Below are experts of layer 6 (counted from 0) of a mixture-of-experts language model. Rows are named router (the router's row for the expert), gate (a neuron's input weights, with its number), up (a neuron's input weights, with its number), down (a neuron's output weights, with its number) and show model dimensions 0-255. Each number is 128 + 24 x the weight over its row's rms, rounded and kept within 0 to 255.
After each expert's rows: a language model's description of what the expert responds to. This comes from a sample of Wikipedia text that the model never trained on.

# expert 33
router [161 152 120 108 158  94  78 111 152 168  79 112 130 106 115 160 112 151 148 113 125 127 108 110 118 141 134 126 145 171 121 102 136 164  89 118  84 150  82 101 124 143 123 127 149 167 111 175 119 148 121 121 153 142 216 100  72 136 143  97 147 161 113 142 119 112 162 111 160 141 191 123 152 119 143 130 134 130 171 120 117 108  73 129 104 119 180 151 128  95 125  92 118 142 145 120 143 139 154  89 117 132 132 110 101  87 110  98 117  82 126 132 122 136  80  90  94 126 147 127 133 115 113 155 105 162 133 109 126 105 143 132  96 133 123 119 139 133 120 122 143  91 154 141 137 157 131 101 150 119  98 100 114 148 104 143 118 125 170 144  90 139 174 106 103 152  97 161  91 150 123 139 125 111 145  78 141 179 151 118  95 139 127 122 148 145  95 118 133 106 122 142 102 160 106 134 119  90 107 130 116 149 117 150 139 137 113 143 162  90 119 137 134 144 153 126 153 108 140 123 130 156  96 143 108 127 119 124 124 107  86 110 135 157 115 110 124 131 164 134 143 121  70 129 137 113 162 141 123 179 132 126  96 118 166 151]
gate2 [ 88 173 136 138 140 128  97 146 162 146  96 147 125 127 110 134 108  97 199 156 142 161  91 109 123 135  98 132 131 161 135 154 184 147 119  76 133 135 149 130  56 112 118  89 113 170 123 130 176 131 116 159 125 159 166 157 104  98 146  68 122 150 100 118 125 176 114 115 126 140 132 141 142 151 121 131 108  88 118 122 147 125 129 162 139  99 130 129 136 129 147 132 136 150 135 136 142 100 163  98 106 173 137 152 115 122  81  86 129 100 147 118 133 182  81 115 130 123 146 135 155  95 135 127 138 109 122 126 125 168 140 121 113 118 115 136 149 129 154 117 103 135 115 128  78 128 158 155 111  91 176  97 110 122  82 136 158  62 135 134 119 169 132 126 109 152 110 136 148 125 109 182 122 139 114 128 134 124 148 131 147 142 132 157 148  85 101 131 109  92 134 116 119 106 122 101 112  91 122 135 119 146  89 114 115 100  85 130 126 137 130  93 125 109 147 103 134 160 148 102 119 140 102 108 155 109 102  92 139  94 117 159 144 111 104 153 125 142  94 147  99  91 152 124 166 122 109 180 125 127 145 155 107 120 142 147]
up2 [122 131 149 125 144 134  95 161 169 124 149 123 148 128 115 146 135 136  85 142 123 126 109 144 137 118 118 119 112 131  80 120 109 114 118 118 118 115 112 128 121 119 175 105 136 106 157 162 136 142 162  94 133 123 132 166 124 127 119 143 140 119  91 144 122 115 156  96 108 123  74  95 161 120 117 113 145  92 103 157 117 137 159 152  70 111 146 120 140 133 145 175 133 106 173 108 135 133 136 124 136 117 160 128 112 164 147 118 117 104 121 120 169 151 120 148 150 131 156 127 125 134 164 111 116 105 143  74 123 133 103 156 122 112 182 151 145  63  85 140 144 120 132 144 116 162 163 105  99 132 117 120 121 107 112 141 170 145 111 118  71 100 114 108 115 112 127 147 156  90 159 116 105 142 152 102 111 158  91 115 142  99  83 119 106 111 192  84 137 133  91 112 164 130 119 158 160 141 173 138 133 115 114 124  77 137 182 148 105 125 170 166 111 170 127 124 147 144 123 114 155 107 144 110 122 105 128 121 141 175 107 133 149 165 136 117  98 124 132  71 106 143 172  74 114 111 152  88  95 138 152 136 151 146 117 105]
down2 [132 119 131 155 136 141 127 176 145 126 115 115 122 139 127 130  91 120  88 127 135  83 106 110 117 149  91 110 142 123  76 115 103 119 134 116 116 136 111 154 147 126 162  96 119 120 106 101  94 131 144 100 129 132 115 111  98 169 135 150 128 132 149 169 109 119 157 121 131 119 101  88 146 156 130 108 133 147 149 134 118 143 100 141  91 178 117 120 123 137 132 129 133 125 153 109 130 155  90 142  98 123  99 111 121 132 127 142 123 169 148 161 125 125 101 114 133 120 103 142 114 158 153 153 134 161 162 105 119 157 110 157 111 138 122  82 120 105 110 141  69 178 155 146 152 147 132 143  88 174 107 129 127 119 135 109 120 176 151 123 136 132 115  96 118 115 126 129 107 100 140 102  89 107 145  99 146 140  70 129  99  88 117 123 156 188 155  98 163 160  99 131 154 161 187 116 126  88  78 131 132 138 173 111 137 133 183 144 135 121 162  94 128 182  91 113 138 139  93 163  85 126 153 146 168 132 136 125 170 137 126  87 170 131 166 113 137 104 148 100 126 165 154 111  95 116 115 105 100 143 145 100 124 151  95  98]
It responds to: Countries, cities, nationalities. Place and nationality names after of, in or a comma, such as United States, University, American, Istanbul, Spain, Singapore.

# expert 50
router [142 153  83 117 112 140  89 161 147 149 113  84 134 121 105 153 140 124 136 120 137 163 154 106 155 152 140 127 126 169 113 135 123 156  94 129 124 126 130 106 101 131 124 184 149 113 107 137 148 152 123  58 130 120 130 104 109 101 134 104 177 159 124 144 128 153 141  85 137 101 131 114 168 166 154  76 174 115 120 133 139 103 127 106 126 169 146 101 173 126 151 141 144 164 143 118 109 144 137 161 105 125 113 110  89  88 156 118 140 117 116 140 125 126 119 161 100 106 163  96 171  98 124 150 103 127 110 104 113 104 170 130 137 103 140  91 121 134 126 109 153 109 122 172 143 171 141 121 101 143 114 100 137 123  84 163  91 120 167 148 129 135 130 141 128 103 111 185 132 142 173 146 113 156 134  55 136 149 120 124  95 136 117 135 140 125 136 161 150 132 104 127  79 128 106 133  95 104 142 117 123 122 115 122 108 148 113 160 156 125 109 162 160 133 132 116 146 114  95 134 114 117 121  94 120  95 134 119 183 139 108 132 119 134 114  81  83 163 171 102 136 109 117 102 133 160 112  94  77 131 101 126 120 121 152  82]
gate0 [116 118 146 100  97 127 109 106 108 126 133 100 104 105  77 164 108 114 134 108 163 161 129 118 173 133 156 169  89 199 119 157 137 111 146  84 131 153 150 151 115  94 158 162 143 124 128 171 112 140 142 128 197 136 151  85  92 145 134 164 141 111 124 131 127 143 159 103 109 118 133 105 149 147 129 140 122 175 172 130 167 133 123 108 111  94 136 101 147 127 115 117 105 157  96 145 130 160 118 125 116 111 123 127  75 100 142 129 167 176 165 131 152 139  69 161 114 138 135 140 132 130 133 115 124  77 124 150 138 123 127 131 111 123 143 134 131 141 104 123 112 139 118 112 151  78 141 119 155 150 149 121 124 147 126 111 142 142 140 102 114 103 139 104 114 103 160 132 144 123 134 114 138 153 162  93  97 193 122  74  96 111 129 105 151 132  88 146 146  93 156 151 134 119 177 120 108 164 131 129 172 125 151 124 133 118 155 144 154  96 121 127 165 131 176 152 109 114 122 105 130 101 119 172 110 126  88 114 154 124 129 137 125 161 182  91  98 116 143 148 122 118 127 113 113 135  95  97 164 103 127 129 120 177 119 136]
up0 [109  95 141 173 148 113 133 123 127 142  76 106 136 148  98 130 122 131 141 149 127 126 125 189 125  88 170 127  95  64  91 142 123 129 146 107 100  94 164 125 145 153 161 108 106 110 129 139  81 105 143 105 121 128 111  99 138 110 131  87 129 181 111 149 132 107 174 147 122 160  97 136 112  77 122 124 119 100 151 120  90 151 178 160 124 125 135 137 125 116 153  88 100 123 129 131 123 133 150 149 157 160 132 103 162 139 139 100 151 145 126 162 112  87 111 119 123 165  92 147 123 143 153 130 140 141 123 146 145 151 153 161 153 118 109 106 156 142 141 120 184 142 205 133 164 178 121 115  98 101 168  98 108 133 110 121 102 147  90 109 139  53 119 159 155 148 122 151 134 140 123 125 138 185 125 133 108 126 125 149 163 117 140 132 111 131 128 118  91 133 129 153 110 134 104 142 149 120 134 164 132 130 120 120  81  85 113 136 168 155 118 119  88 155 105 163 117 114 129 117 141  96 138 122 120 120 166 144 125 112 102 122 157 119  73 130 119 136 118 118 102 140 137 118 120 122 135 168 124 149 171 129 127 127  81 130]
down0 [121 131 148 157 149 176 140 119 133 130 104 128 130 137 156 104 102 124 122 140  98 126  92 151 161 152 119 120 149  85 127  91 113 140 105 143 128  65 149 113 131 121 141 138  93 124 119 122 110 137 112 122 121 139 120 146  67  94 110  91 121 151 157 130  87 116 138 108 127 126 123 133 123 129 133 115 149  73 120 126 100 128 145 155 119 118 127 128 148 102 157  96 151 170 135 120 121 130 113 147 126 176 137 134 151 161 135 110 138 136 142 127 148 105 163 104 111 153 133 196 130 127 127 171 104 156 131 135 145  82 130 139 150 167  83 121 159 128 148 138 139 139 168 128 129 113 131  72 145 121 166 155 119 137 105 163  59 106 141 105 165 124 138 184 154 149 134 148  74 135 159 146 120 126  68 120 151 128 168 113 101 156 155 171  76 132 162  85 104 157 127 120 109 140 155 146 114 126 135 139 109  87 125 144  80 135 122 129 150 125 113 144 104 165 117  77  84  75 121 139 120  99 152 108 133 108 154 152 129 146 128 142 126  69 126 126 111 152 120 128 144 118 119 102 139 156  79 124 100 141 116 116 120 117 162 152]
It responds to: Name-initial pieces. Opening pieces of proper names and words after the, a or a period, such as Esc in Escondido, McG, McC, and mac.

# expert 1
router [164 142 100 118 110  91 118 157 177 155 132 112  92 153 106 188 110 101 116 124 141 153 167  98 143 123  94 106 112 147 104  97 102 131 104 148 123 120 113  92  90 159 160 147 117 151 111 167 120 158 135 122 158 147 134  90 135 122 112 126 136 165 162 145 104 210 128  90 157  93 121 144 172 148 145  90 149 122 122 139 129 119 131  91  92 165 145 130 135 115 163  96 152 131 159 116 173 134 159 139 120  71 163 130 106 114 121 117 136 127 124 114 133 127 109 127 114 105 137 118 124 104 113 144 134 166 122  82 127 123 124 139 118 131 117 132 137 167 134 102 178 112 152 144 141 118  95 132 104 120 106 140 143 120  79 132 149 154 115 147 123  91 100 107 130 134 141 123 138 138 139 178 140 160 159  93 113 147 156 165 124 119 122 110 158 130  95 143 136 129  61 141  91 118  97 124  98 146  93 102 120 157 147 134 130 137 156 162 161 135 128 122 140 131 136 104 120 131 142 141 104 158 110 109 168  88 166 127 117 171 141 116 115 154 101 119  83 145 147 114 111 144 118 115 141 157  81 137  81 128 112  96 138 126 185 115]
gate2 [ 96 104 108 157 144 107 124 145 177 110 152 117 129 128 108 102 162  92 130 111 134 151 132 145 104 129 140 136 154 120 118 146 168  84 151 120 169 107 129 127 140 131 132 177  89  98 152 130 134 141 136 130 141 161  95 107 119 131 168 124 100 111  92 147 140 178  66 127 124  83  97  98 158 132 155 100 136 130  91 106 172  90 134 145 138  93 158  90 187  98 143 170 131 125 140  89  98 116 132  98 134 120 128  99 129 132 159 127  93  91 125 156 184 138 128 112 119  74 117 133 169 112 145 165 127 110 131 117 155  94 160 118 142 138 122 125  88 147  94 111 170 171 135 123  99 128 123 157  84 126  93 134 138 104 111 112 131 125 131 101 139 124 102 146 126 114 119 138 136 135 126 145 105 145  88 122 127 107 177 125 136 120 130 114 127 135  81 140 126 105 143 117 108  91  99  83  88 131 142 146 141 109 157 114 136 117 142 123 147 129 127 127 101 105  82 110 121 104 137 170 127 102 149 145 106 150 128 148 115 145 128 139 108 203  97 118 122 138 102 151 126 181 130 136 143 119 120 119 108 169  89 146 131 188 130 125]
up2 [126 138 154 101 136 144 137 119 132  80 114 130 193 119 110 121 116  82 152 142 130 114 125 101  96 152 142 169  99 127 128 121 142 133 144 145 101 110 123 174 116 148 139 176 126 146 116 142 149 124 175 115 104 121 130 107 112 118 144 137  76 134 148 167 116 150 156 129 142 110 130 122 115 161 166  64 175 115 145 139 128 144 137 156  85 115 126  93 141 106 140 102 137 130 154 126 152 156 119 126 128 167 158 149 105 134 123  99 157 132 163 118  96 171 106 135 123 127 110 122 134 150 157 114 153 101 131 128 146  89 137 124  68 124 144 133 116 157 158  60 112 122 154 101 133  98 158 117 131 153 120 110 123 142 115 153 130 127 120 145 131 113 117  66 148 112 123 117 156  94  86  55 138 152 167 100 128 112 130 112 157 111 133 107  99 101  93 133  88  94 167 111 111 169 171 131 172 137 139  85  92 142 128 121 154 130  97 102 118 133 148 131 125 162 111 120 156 160 133 121 151 144 134 120 132 137  88 132 178 149 132 140 167 119  74 134 131 155 130 131 116 143 138 118 115 153  85 134 108  84  91 154 108 147 112 146]
down2 [120 165 101 159 134 155  88 139  93 116 115  98 155  95 147  97 184  91 157 163 102 118 116 122 149 135 147 159 115 121 124 102 145 131 132 130 180 143 118  46 129 102 115  97 121 111 185 145  76 172 140  73 141 123  81 115 145 116 137 108 169 137 166 117 119  92 112 111 140 119 137 148 127 157 114 154 132 123 104 114  90 152 106 124 156 152 114 119 142 132 128 111 113 129  81 133 154  92 120 120 126 112 151 170 158 127 109 137 119 118 124 131 130 126 132 104 116 119 155  94 118 142 126 160 122 100 118 130 102  85 122 112 148 103 134  89 147 123 143  97  95 130 143 169  84 113 112 140 126  95 122  87 133  99 109 155 163  98 131 161 138 119  95 146 131 172 147 125 123 135 160 187 136 153 128 131 146 131 151 152  94 148 119  96 102 149 141 144 102 134 131 117 144 100 128 110 134 119 186 143 120 108 144  83 123 169 147 122 124  83 112 130 162 128 113 120 105 110 126 112 136 154 113  95 154  94 115 120 125 125 116 134 116 147  80 125 131 140 123 160  92 140 139  86 114 100 159 124  91  91 110 146 168 147 163 155]
It responds to: Mid-word pieces, digits. Word pieces inside names and rare words, plus digits and percent signs in numbers, such as P-f-ister, h-ij-ackers, Hill 43, 96%.

# expert 13
router [136 108 104 105 136  90 107 146 141 161 127 113 109 135 127 169 164 156  76 182 163 167 132  90 126 151 142 117 136 142 172 126 142 206 138 118 104 124 141 122 138 154 170 128 109 128 173 143 158 127 125  93 108 155 139  89 110 138 131 119 129 145 138 157 104 153 144 127 157 112 144  95 137 136 126 121 180  97  97 124 143 149 145 156  96 118 162 135 124 130 129 114 117 126 141 111  99 133 170 114 113 136 159 124 129  88 119 113 127 102 133 168 115 129  77 128 135 116 172 124 173  94 130 130 127 140 117  98 142 101 149 124  99  98 136  84 136 122  90  99 149 128 133 171 131 187 137 138 100 150 124 114 157 113  88 118 136 144 160 129 125 119 144 151  91 124 126 164 111 151 123 156 122 156 141 103 132 181 103 144 163 117 143 125 150 156 119  90 133  95 113 123  73 128  95 128 120 119 147 147 125 115 118 158 102 161 142 134 170 121 130 150 159 128 124 132 122 117 117 134 145 132  93 161 110 138 148 144 130 130 146  95 161 161  98  71  92 186 125 127 122 150  96 109 123 142 149 132  54 149 139  97 157 103 147 140]
gate8 [150 105 127 102 129 118 130 131 146 114 110 103 150 148 168 146 172 103 115 132 121 125 121  84 115 125 145 131 114 128 111 131 124  87 133 145 132 121 116 128 177 137 126  99 106 201 113 109 140  93 128  76 131 136 174 141 139 199 139 150 172 175 196  93 139  96 104 145 129 118 114 152  91 176 154 113 142 156 127 181 132 118 121 123 140  94 148 126 134 122  85  82 153 116 133 126 110 128 130 116 126 123 148 107 146  93 122  66 101 126 120 171 103 121 132 141  71 137 151 113 110 118 132 143 126 171 129 161 135 112 126 169 127 110 128 141 150 163  99  97 120 126 108 119 113 137 152 145 149 145 124 148 142 107 109 111 145 120 104 136 135 111  90 104 143 146 154 146 133 145 148 131  95 144 182 149 127 101 111 131 119 152 123 144 133 176  90 131 140 119 158 105 142 154 116 116 139  96 122 165 121 107 122 112 165 141 112 113 132 147  93 132 168 130 120 144 170 154 175 151 139 105 117  95 114 173 136 137 130 123 182 102 147  94 117 117 100 115  82 153  70 138  77 135 109 134 137 139 154 127 124 167 130 133 127 117]
up8 [ 99  96 131 142 123 117 114 127 120 130 124 127 141 135 119 154 134 194  79 116 129 125 121 159 123 150 159 102 124 104 133 103 137 115 153 116 133 110 107 178  97 146 122 161 122 124 104 101 135 106 116 163  75 105  79 158 164 153 151 137 123 149 135 128 139 158 140  90 109 118 110 141 125 105  72 156 141 160 102 162 160 139  91  97 100 146 104  99 123 121 146 134 142 134 150 154 126 165 126 141 145 112 104 124 116 156 119 143 139 135 147 173 167 165 141 100 118 137 149 121 120 120 136 121 179 167 167 132 100 104 134 142 104 102  95 110 143 114 123 155 174 168 120 107 123 100 131 120 112  91  88  96 146 121 130 104  92  94 134 154 152 100 132 106 127 129 133 167  91 148 146 172 117 123 134 135 135 121  89 121 107 181 111 139 128 135 135 136 159  88 127 128  97 125  99 132 139 109 151 144 151 112 106 100 130 125 129 125  84 167 135 121 100 119 104 125 158  95  55 127 124 114  96 171 158 121 140 171 108  94 132 144 125 173 120 151 112 136 149  71 130 107 152 111 159 197 146 137 121 142 164 138 125 107 108 113]
down8 [144 122 153 135 149 101 115 162 126 115 107 111 122 130  73 163 123 159 132 197 136 106 114 143 143 136 139 104 138 121 115  76 103 134 137 122 120 122 105 145 115 124 152 126 116 118 111 119 137 106 155 121  72 136 106 156 170 130 155  97 133 162  93 152  94 122 145 109  95 115 138 102 125 139  77 115 145 150  89 129 106 113 101 128 157 160 131 122 109 129 143 116 115 145  93 137 119 164 125 137 127 112 144 155 135 151  75 152 122 133 103 128 163 134 193 100 140  78 132 143 119 114 130 171 127 134 167 145  89 121 102  86 155 140 104  80 163 102 107 129 173 151 148  87 122 116 160 160 156 137 124 102 142 100 152 152  88 113  71 160  99 130 158 119 137  99 128 152 110 119 157 163 103 122 117 146 118  99  61 139 138 121 103  89 127  82 138 124 105 138 111 125 127 158 123 150 140  88 135 161 136 118 143  76 118 113 166  91 113 121 125 120 114 129 128  97 127 115 109 104 110 136 115 151 135 114  97 144 136 145 185 104 144 173 166 105 146 165 133  98 126 114 134 113 154 147 174 111 109 160 109 131 137 119 145 147]
It responds to: Name-initial capitals. Capital letters or short pieces that open proper names of people, clubs and places, such as Ch-amilly, C-agliari, K-vinesdal, Dav-iet.

# expert 56
router [164 161  98 122 168  77 122 143 146 172  98  95 121 122 112 154 124 120 120 132 160 140 152  73 141 152 118 122 144 147 138 122 146 129 109 105 124 132 111  89 140 152 146 162 138 172 137 142 105 169 126  97 138 136 126 119 126 147 113 113 163 135 140 152 112 153 130 134 146  92 137 124 167 126 155 107 139 148 134 165 112 138 153 123  99 147 156 156 116 157 142  93 142 117 158 119 156 135 170 139  92 107 155  99 119 119  94 108 140  91 124 132 140 130  70 119 129 118 151 131 132 105 114 136 136 136 127 158 116 118 121 124 115  89 127 115 114 118  80 120 129 103 162 152 159 130 117  58 101 128 135 114 120 135 106 126 147 144 190 157  94 127 144 184 150 146 130 154 127 124 118 168 116 114 147 120 137 142 117 147  63 132 115 120 152 164 123 136 125 129  96 136 102 155  93 153 129 128  69 144 142 116 122 145 133 115 121 178 151 136 118 138 144 108 128 130 147 101 127 169 123 158  77 158 138 135 113 108 126 146 135  63 121 170 137 147  95 157 134 129 163  67 130 112  88 142 126 165 139 138 117  48  97  89 152 138]
gate1 [139 149 144 170 158 124 142 115 139 166 128 124 121 127 161 110 152 115 157  90  89 140 120 113 139 144 112 103  84 115 152 132 124  95 132  66 159 152 124 147 122 128 122 158 108 175 130 115 107 104 159 142  85 154  99 139 116 162 152 149  82 144 156 188 132 149  97 102 139 194 157 124 153 145 158 103 109 111  95 122 163 119 143 134 154 135 151 193 132 126 100 108  90 152 113 181 122 110 108 131 148 124 138 115 140 152 119 136 163 102 112 167 131 175  98 114 112 138 166 146 130 105 115 165 116 116 162  97 134 137 163 156 129 125 138 166  90 126 114 105  94 120 107 126 136 160 135 119 123 137 104 118 109 150 111 124 137 138 127 106 169 146 195 135 139 112 152 141 112  92 148 166 121 125 128 152 153 126  87 153 129 123  94 136  97 141 113 131 132 167 113 101 142 145 156 112 152 127  79 177 105 105 129 146 187 137 156 104 134 114 113 102 136 129 128  91 125 169 143 125 101 139 153  90 137 143 112 131 130 127 127 133 125 113 110 195 116 145 138 125 123 118 105  94 107 124 165 127 137 100  95 132  98 130 108 154]
up1 [109 117 103 133  99 164 146 154  91 104 125 111 107 112  99 158 129  68  96 126 167 109 123 115 147 124 153 110 150  89 152 117 143 125 144 171 146 100 143 158 123 118 107 102 111 146 120 166  96 138 132 117 110 131 151 143 147 125 140 117 123 163 189 149 117 165 130 135 134 140  71 131 125 112 108 166 127 139 155 103 175 107 174 153 125 113 149 125  72 112 153 162 122 102  93 124 105  94  85 119 147 104 150  82 108 117 102 167 129 127 143 115 166 111  81 126 104  96 145 144 168 132 123 130  90  94 140 112 137 149 167 144 128 103  98 136 161 150 128 128 141 131  89 162 117  90 125 172 142 127 161 145  95 139 156 171 137 121 119 141 100 114  89 139 144 137 107 143 110 147 106 144 125 126 130 124 130  93 151 161 160  70 126 144 127 132 151 150 144 120 134 163 119 130 121 128 142 136 154 109 144 103 133 132 101  90 106 126 164 122 109 140 138 154 113 111 147 124 151 119 149 133 164 131  95  95 101 140 165 118 174 160 142 127 126 138  89 126 163 140 148 155 115 100 117 139 156 160 148 208 154 138 149  94 101 125]
down1 [141 147  95 141  89  82 137 148 152 160  80 154 163 130  91 133 135 127 135 156 125 127 120 130 162 141 132  87 151 142 134  77  99 126 118  69 132 113 106 175 153 134 155 139 121 140 138 171 121  97 117 113 155  90 166 119 120 115 130 140  85 124 141  99 125 131 159 104 119 152 136 130 109 136 112  99 138 110 111 106 140 125 132 154 155  84 106 122 128 123 121 126 114  96 149 117 174 143 101 129 182 150 121 155 119 128  99 149 132 119 123  93 110 113 135 119 148 121 129 178 143 141  68 141 100 138 128 107 118 100 133 104 120 123 127 135 155 131 127 188 116 169 128  78 120 158 154  75 132  98 106 130 122 149 135 129 105  73  56 135 139 139 115 111 115 148 137 136  89 122 111  81 125 121 128  96 111 112 140 127 157  84 126 129 142 127 128 167  82 152 154 127  89 109 129  97 119  87 154 123 162 176 121 134 139 154 136 137 132 142 131 126 151 129  75 102 154 101 121 160 172 135 160 120 102 148 109 146 156 128  93 121 156 106 162 149 133 125 160  70 120 119 130  94 141 142 141 101 165 129 157 133 154 102 127 134]
It responds to: Adjective suffixes, word middles. Adjective endings such as -ic, -ical and -al, and words like political and social, plus inner pieces like infrequent and deficits.

# expert 54
router [123 121 122 125 165  85 106 139 174 178 160  88 113 123  89 136 153 196  61 123 134 155 151 141 147 148 166 129 110 142 124 128 135 157 144 158  96  92 147  93 106 165 117 142 126 151 153 107 150 122 112 104 146 153 112 116 117 112  82 120 148 175 155 126 106 128 178  95 128 101 151 117 208 146 137 117 151 139 135 130 102 144 126 138  91 184 133  82 154  88 128 132 129 141 123 103  98 168 126 101 144 135 142 124 131 123 143 107 142 115 106 145 120 144  87 138 133 113 159 115 169 127 150 154  86 129 101  97 108  88 142 149 133 153 148 111 124 120 135 124 182 133 132 147 133 158 114 116 123 142 123 103 155 130  86 135  99 147 151 154 134 131 134 112  92 151 103 163  81 127 154 138 137 133 145 115 119 149 157 130 125 103 132 110 141 120 130 132 145 123 111 116  99 146 143 111  92 108 120 138 112 158 142 114 131 136 165 159 137 125 122 137 194 129 130 147 106  80 112 157 106 148 168 172 173 107 136 139 148 105 133 158 145 127 105 119  89 168 122 134 125 145 116 138 163 149 138 118  65 122 138 146  94 118 148 132]
gate2 [122 159 121 110 122 113 100 147 115 148 146 112 134 120  98 126 113 118 101  71 115 112 117 124  96 146 111 130  90 161 136 120 122 120 144 129  75 126 115 143 163 119 121 145 133 176 153 159 161 156 144 146  94 147 100 114  94 148  85 135 128 162  89 103  74 122 166 134 140 137 121 146 118 146 137 110 126 177 125 118 109 101 121 142 103 138 120 187 180 114 151 100 164 129 101 116 124 156 111 127 108  90 132 138 134 118 149  82  99 152 148 102 134 117 120  80 136 161  97 141 169 137  93 154 122 148 140 163 156 133 150 118 104 157 132 120  85 131  90 111 149 113 133 140 148 128 121 135 148 138 135 176 154 139  69 141 150 120  98 125 129 102  89  94 165 155 150 137 106 151 121 127 141 102 181 102 139 102 109 155 133 142  95 113  96 113 129 166 154 119 126 164  64 160  99 132 117 121 135 136 152 126 131 137 103 131 125 143 136 110 140  62 121 131  98 146 116 110 133 145 101 109 168 144 134  97 110 111 119 163 175 169 153 121 152 144 117 103 131 108 147 135  97  90 147  97 131 107 117  81 126 119 173 154 114 119]
up2 [171 158  91 172 129 148  80 139 161 136 117 117 110 152 124 148 115 145 182 120 131 105 114 132 142 117 141 159 126 126 144 136 132 160 166 128 131 131  94  87 132 142 179 132 141 124 116 113 144 128 120 133 135 114 163 135 133 180  69 106 115 146 145 114 140 125 125 159 122  78  86 108 119  83  95 159 121  99 100 114 150  89 110 139 111 118 131 124 136 160 131 136 125 143 187 110  82 166 116 145 144 115 152 132 147 137 142  84 134 112 143 136 126 141 139 148 137 127 123 133 138 132 197 112  98 109 104  69 109 125 134 175  80 166 153 142 106 112 137 151 142 102 122 160 139 179 134 162 119  85 133 116 134 123 121 126 127 104 129  78 152 122 121 118 126  83 134 147 137 127 101 143 190 101 196 122 115 138 122 147 141 163 150 143 174 163 125 169 121 133 138 133 119  72 142 125 139 133 123 155 124 115 107 151 139 123  96 126 113 141 116 140 116 132 116 142 126  89 122 143 128 124 153 126  93 122 117 126 103 139 107  71 137  50 123 145 131 116 141 126  73  88 121 140 164 105 145 141 132 132 146 146 138 132 117 137]
down2 [123 114 176 152 159 139 142 137 139 115 116 102  96 142 105 144 148 127 135 122 111 138 169 137 107 150 120 110 151 115 123 157 131  78 140 137 112 154 153 123 120 162 125 123 136 133 124 145  86 134 112 143 148 139 132 142 108 174 159 151  96  99 150 148 156 148 127 151 122  91 133 110 139  77 138 154 117 159 116 118 101  70 142 140  47 120  96 166 113 121 140 122 138 114 144 107 118 142 132 131 119 113 156 105 129 187 147  99 105 139 142 114 161 141 181 128 142 154 112 136 136 129 172 146  92 138 120 117 103 124 127 152 117 104 124 127 106 130 126 142 109 137  92 160 163 130 135 134 150 135 133 164 145 123 158 153 130 142 138  84 161 154 135 102 116 147 143 131 105 134 146 122 119 128 121 111 121 128  72 176 154 114 127 150 110 135  93 128 127  78 140 116 112 107 165 152  96 130 157 157 130 115 126  55 157 148  88 161 183 131 158 139 155 132 108 159 151  95 134 153  79 161 157 144 134 124 125 158  79 139 128 147 101 155 112 149 109 186 129 169  92 110 188 104 100 150 131  95 146 140 125 127 158 143 134 160]
It responds to: Foreign name syllables. Vowel-heavy syllables and accented letters inside Japanese, Korean, Spanish and Polish names, such as ō, iro, oon, ń.

# expert 60
router [138 100 120 121 181 137 116 140 130 157  90 104 110 135 114 153 129 149  98 101 129 148 111 107 130 141 174 109 115 130 107 105 125 132 110  89  69 124 119 132 134 122 125 137 140 135 103 150 142 147 146 115 133 148 171 108  84 156 134 109 178 140 157 156 129 155 150 131 125 134 162 140 128 137 153 128 138 109 159 135 100 117 114 102  79 132 134 129 119 106 106 124 112 137 119  76 145 199 155 116 121 158 171  84 140 104 107  99 174  93 105 120 156 141  86 110 135 101 144 112 151 111 121 170 119 184 109 118 160  84 142 204 113 114  73 126 127 155 101 108 137  77 122  98 128 100  93 113 124 135  97 146 136 122 119 123  84 139 118 162  98 105 135  95 126 117 115 131 126 121 128 164 140 135 133 120 144 152 142 133  70 148 123 136 150 132 127 125 132 100 152 131 128 145  99 111 121  83 108 111 116 162 117 172 136 121 112 168 138  68 120 131 168 157 108 150 136 129 145 136 126 150 121 167 133 124 102 131 137 126 107  67 157 180 121 114 140 138 159 159 119 136  96 170 168 114 123 113 137 122 127  91 130 106 130 139]
gate0 [124 145  59 146 135 124 154 134 111 129 133 132 128  90 135 145 104 129  90  93 179 121 141 115 140 138 106 102 152 133 189 130 128 155 170 137 123 137 128 128 177 121 142 143 151  85 121 126 102 103 147 128 110 124 125 109 124 154 132 157 103 129 161 151 138 130 131 135 160 134 189 113 108  95  88 122 122 183 102 122 114 165 146 115 138 121 162  99 142  98 164 144 143 158  85 131 138 123 151 112 149 159 125  99 136 109  97 116 137 128 151 127 107 133  96 110 116 133 145  90 178 147 122 136 124 140 165  92 108  68 161 137 144 109 113 131 128  86 173 104 115 139 128 107 152 184 131 126 127 160 110 137 145 113 163  88 121 102 144  97 133 158 125 133 135  98 117 190 132 113 119 125  98 121  92 114 150 103  94 127 141 117 143 142 160 158 172 150 139 104 176  94 118 126 142 114 114 141 134 136 127 138  86  96  89  79 117 170 110 113 136 106  72 108 111 116 115 130  99 130 101 144  98 106 129 125 112 112 134  95 134 139 114 134  83 162  93 143 113 117 125  94 125 127 150 120 170 106 137 127 114 136 131  55 132 122]
up0 [127 132 109 125 105 138 148 144 102 130 126 101 119 121 147 139 124 120 127 144 141 114 121 139 141 116 128 113 144 102 140 146 190 155 197 152 126 100 114 126 165 105 157 116 109 127 117 130 135 103 143 156 159 128 134 118 129 112 133 119 125 155 129 113 134 105 119 163 129 113 148 129 175 117 116 138 163 103 109 121 141 148 140 141 114  71 124 118 121  85 131 144 151 156 138 115  86  83 155 141  93 159 155 170 172 145  70 167 125  81 120 129 152 140 110 137 181  89 141 114 108 101 124  81 139 110 149 158 145 125 122 128 156 114 135 104 148 121 169 118 157 139 140 130  99  83 117 134 123 115 130  97 123 131 151 143 107 193 147  91 127 137  97 144 125 139 142 138 138  96 100 164 117 131 188 180 150 133 142 144 155 124 144 109 137 136 150 130 111  87 139  94 148  94 155 109 106  94 113 195 142 140 140  97 136 138  92 188 131 106 158 162  59 145 121 134 142  88  85 127 141 156 123 107 138 148 110 121 110 111 144 108 114 114 152 133 123 169 147 126 136  89 185  95 122 140 111 130 121 172 135 130 134 136 138 155]
down0 [159 114 119 121 136  88 154  93 148 139  97 195 137 109 161 125 119 130 132  88 120 124 139 106 101 176 145 148 136 133 122 160 115 110 112 121 102 151 129 126 156 131 103 154 128 141 180 115 153 159  79  88 175 126 108 128 144 143 136 167 131 135 110 124 119 114 153 118 164 100 135 114 115 129 140 155 151 112 122 144 111  78 115  88 142 141 123 133 125  86  99  72  88 160 137 141 104  76 135 113 127 159 161 132 105  99 109 187  94 141 145 132 147 144 126  99 105 106 145 112 129 136 167 226 127 107 108 115  69 171 117 118 127 143 152 135 137 141 112 140 113 122 147 158 139 153 136 104 121 116  80 145 147 135 104 119 182 185 109 154 144 152 114  83 170 170 126 149 123  81 111 121 112 137 109 145 111 128  94 131 130 132 142 142 111 131 105 127 124 116 111 125 117 104 102 125 150 158 121 120 105 138 103 137 133 179 111 125 158 111 156 135 118 132 102 126 148 151 121  87 121 153 125  98 104 143 132  80 110 167 126 138 110 123 124 108 149 124 116 127 123 152 108 139 119 112 123 137 133 124 176  97  95  97 131 161]
It responds to: Word-final suffixes. Endings of long technical or foreign words like -iol, -ism, -idae, -berg, -pis in chemical, taxonomic and surname terms.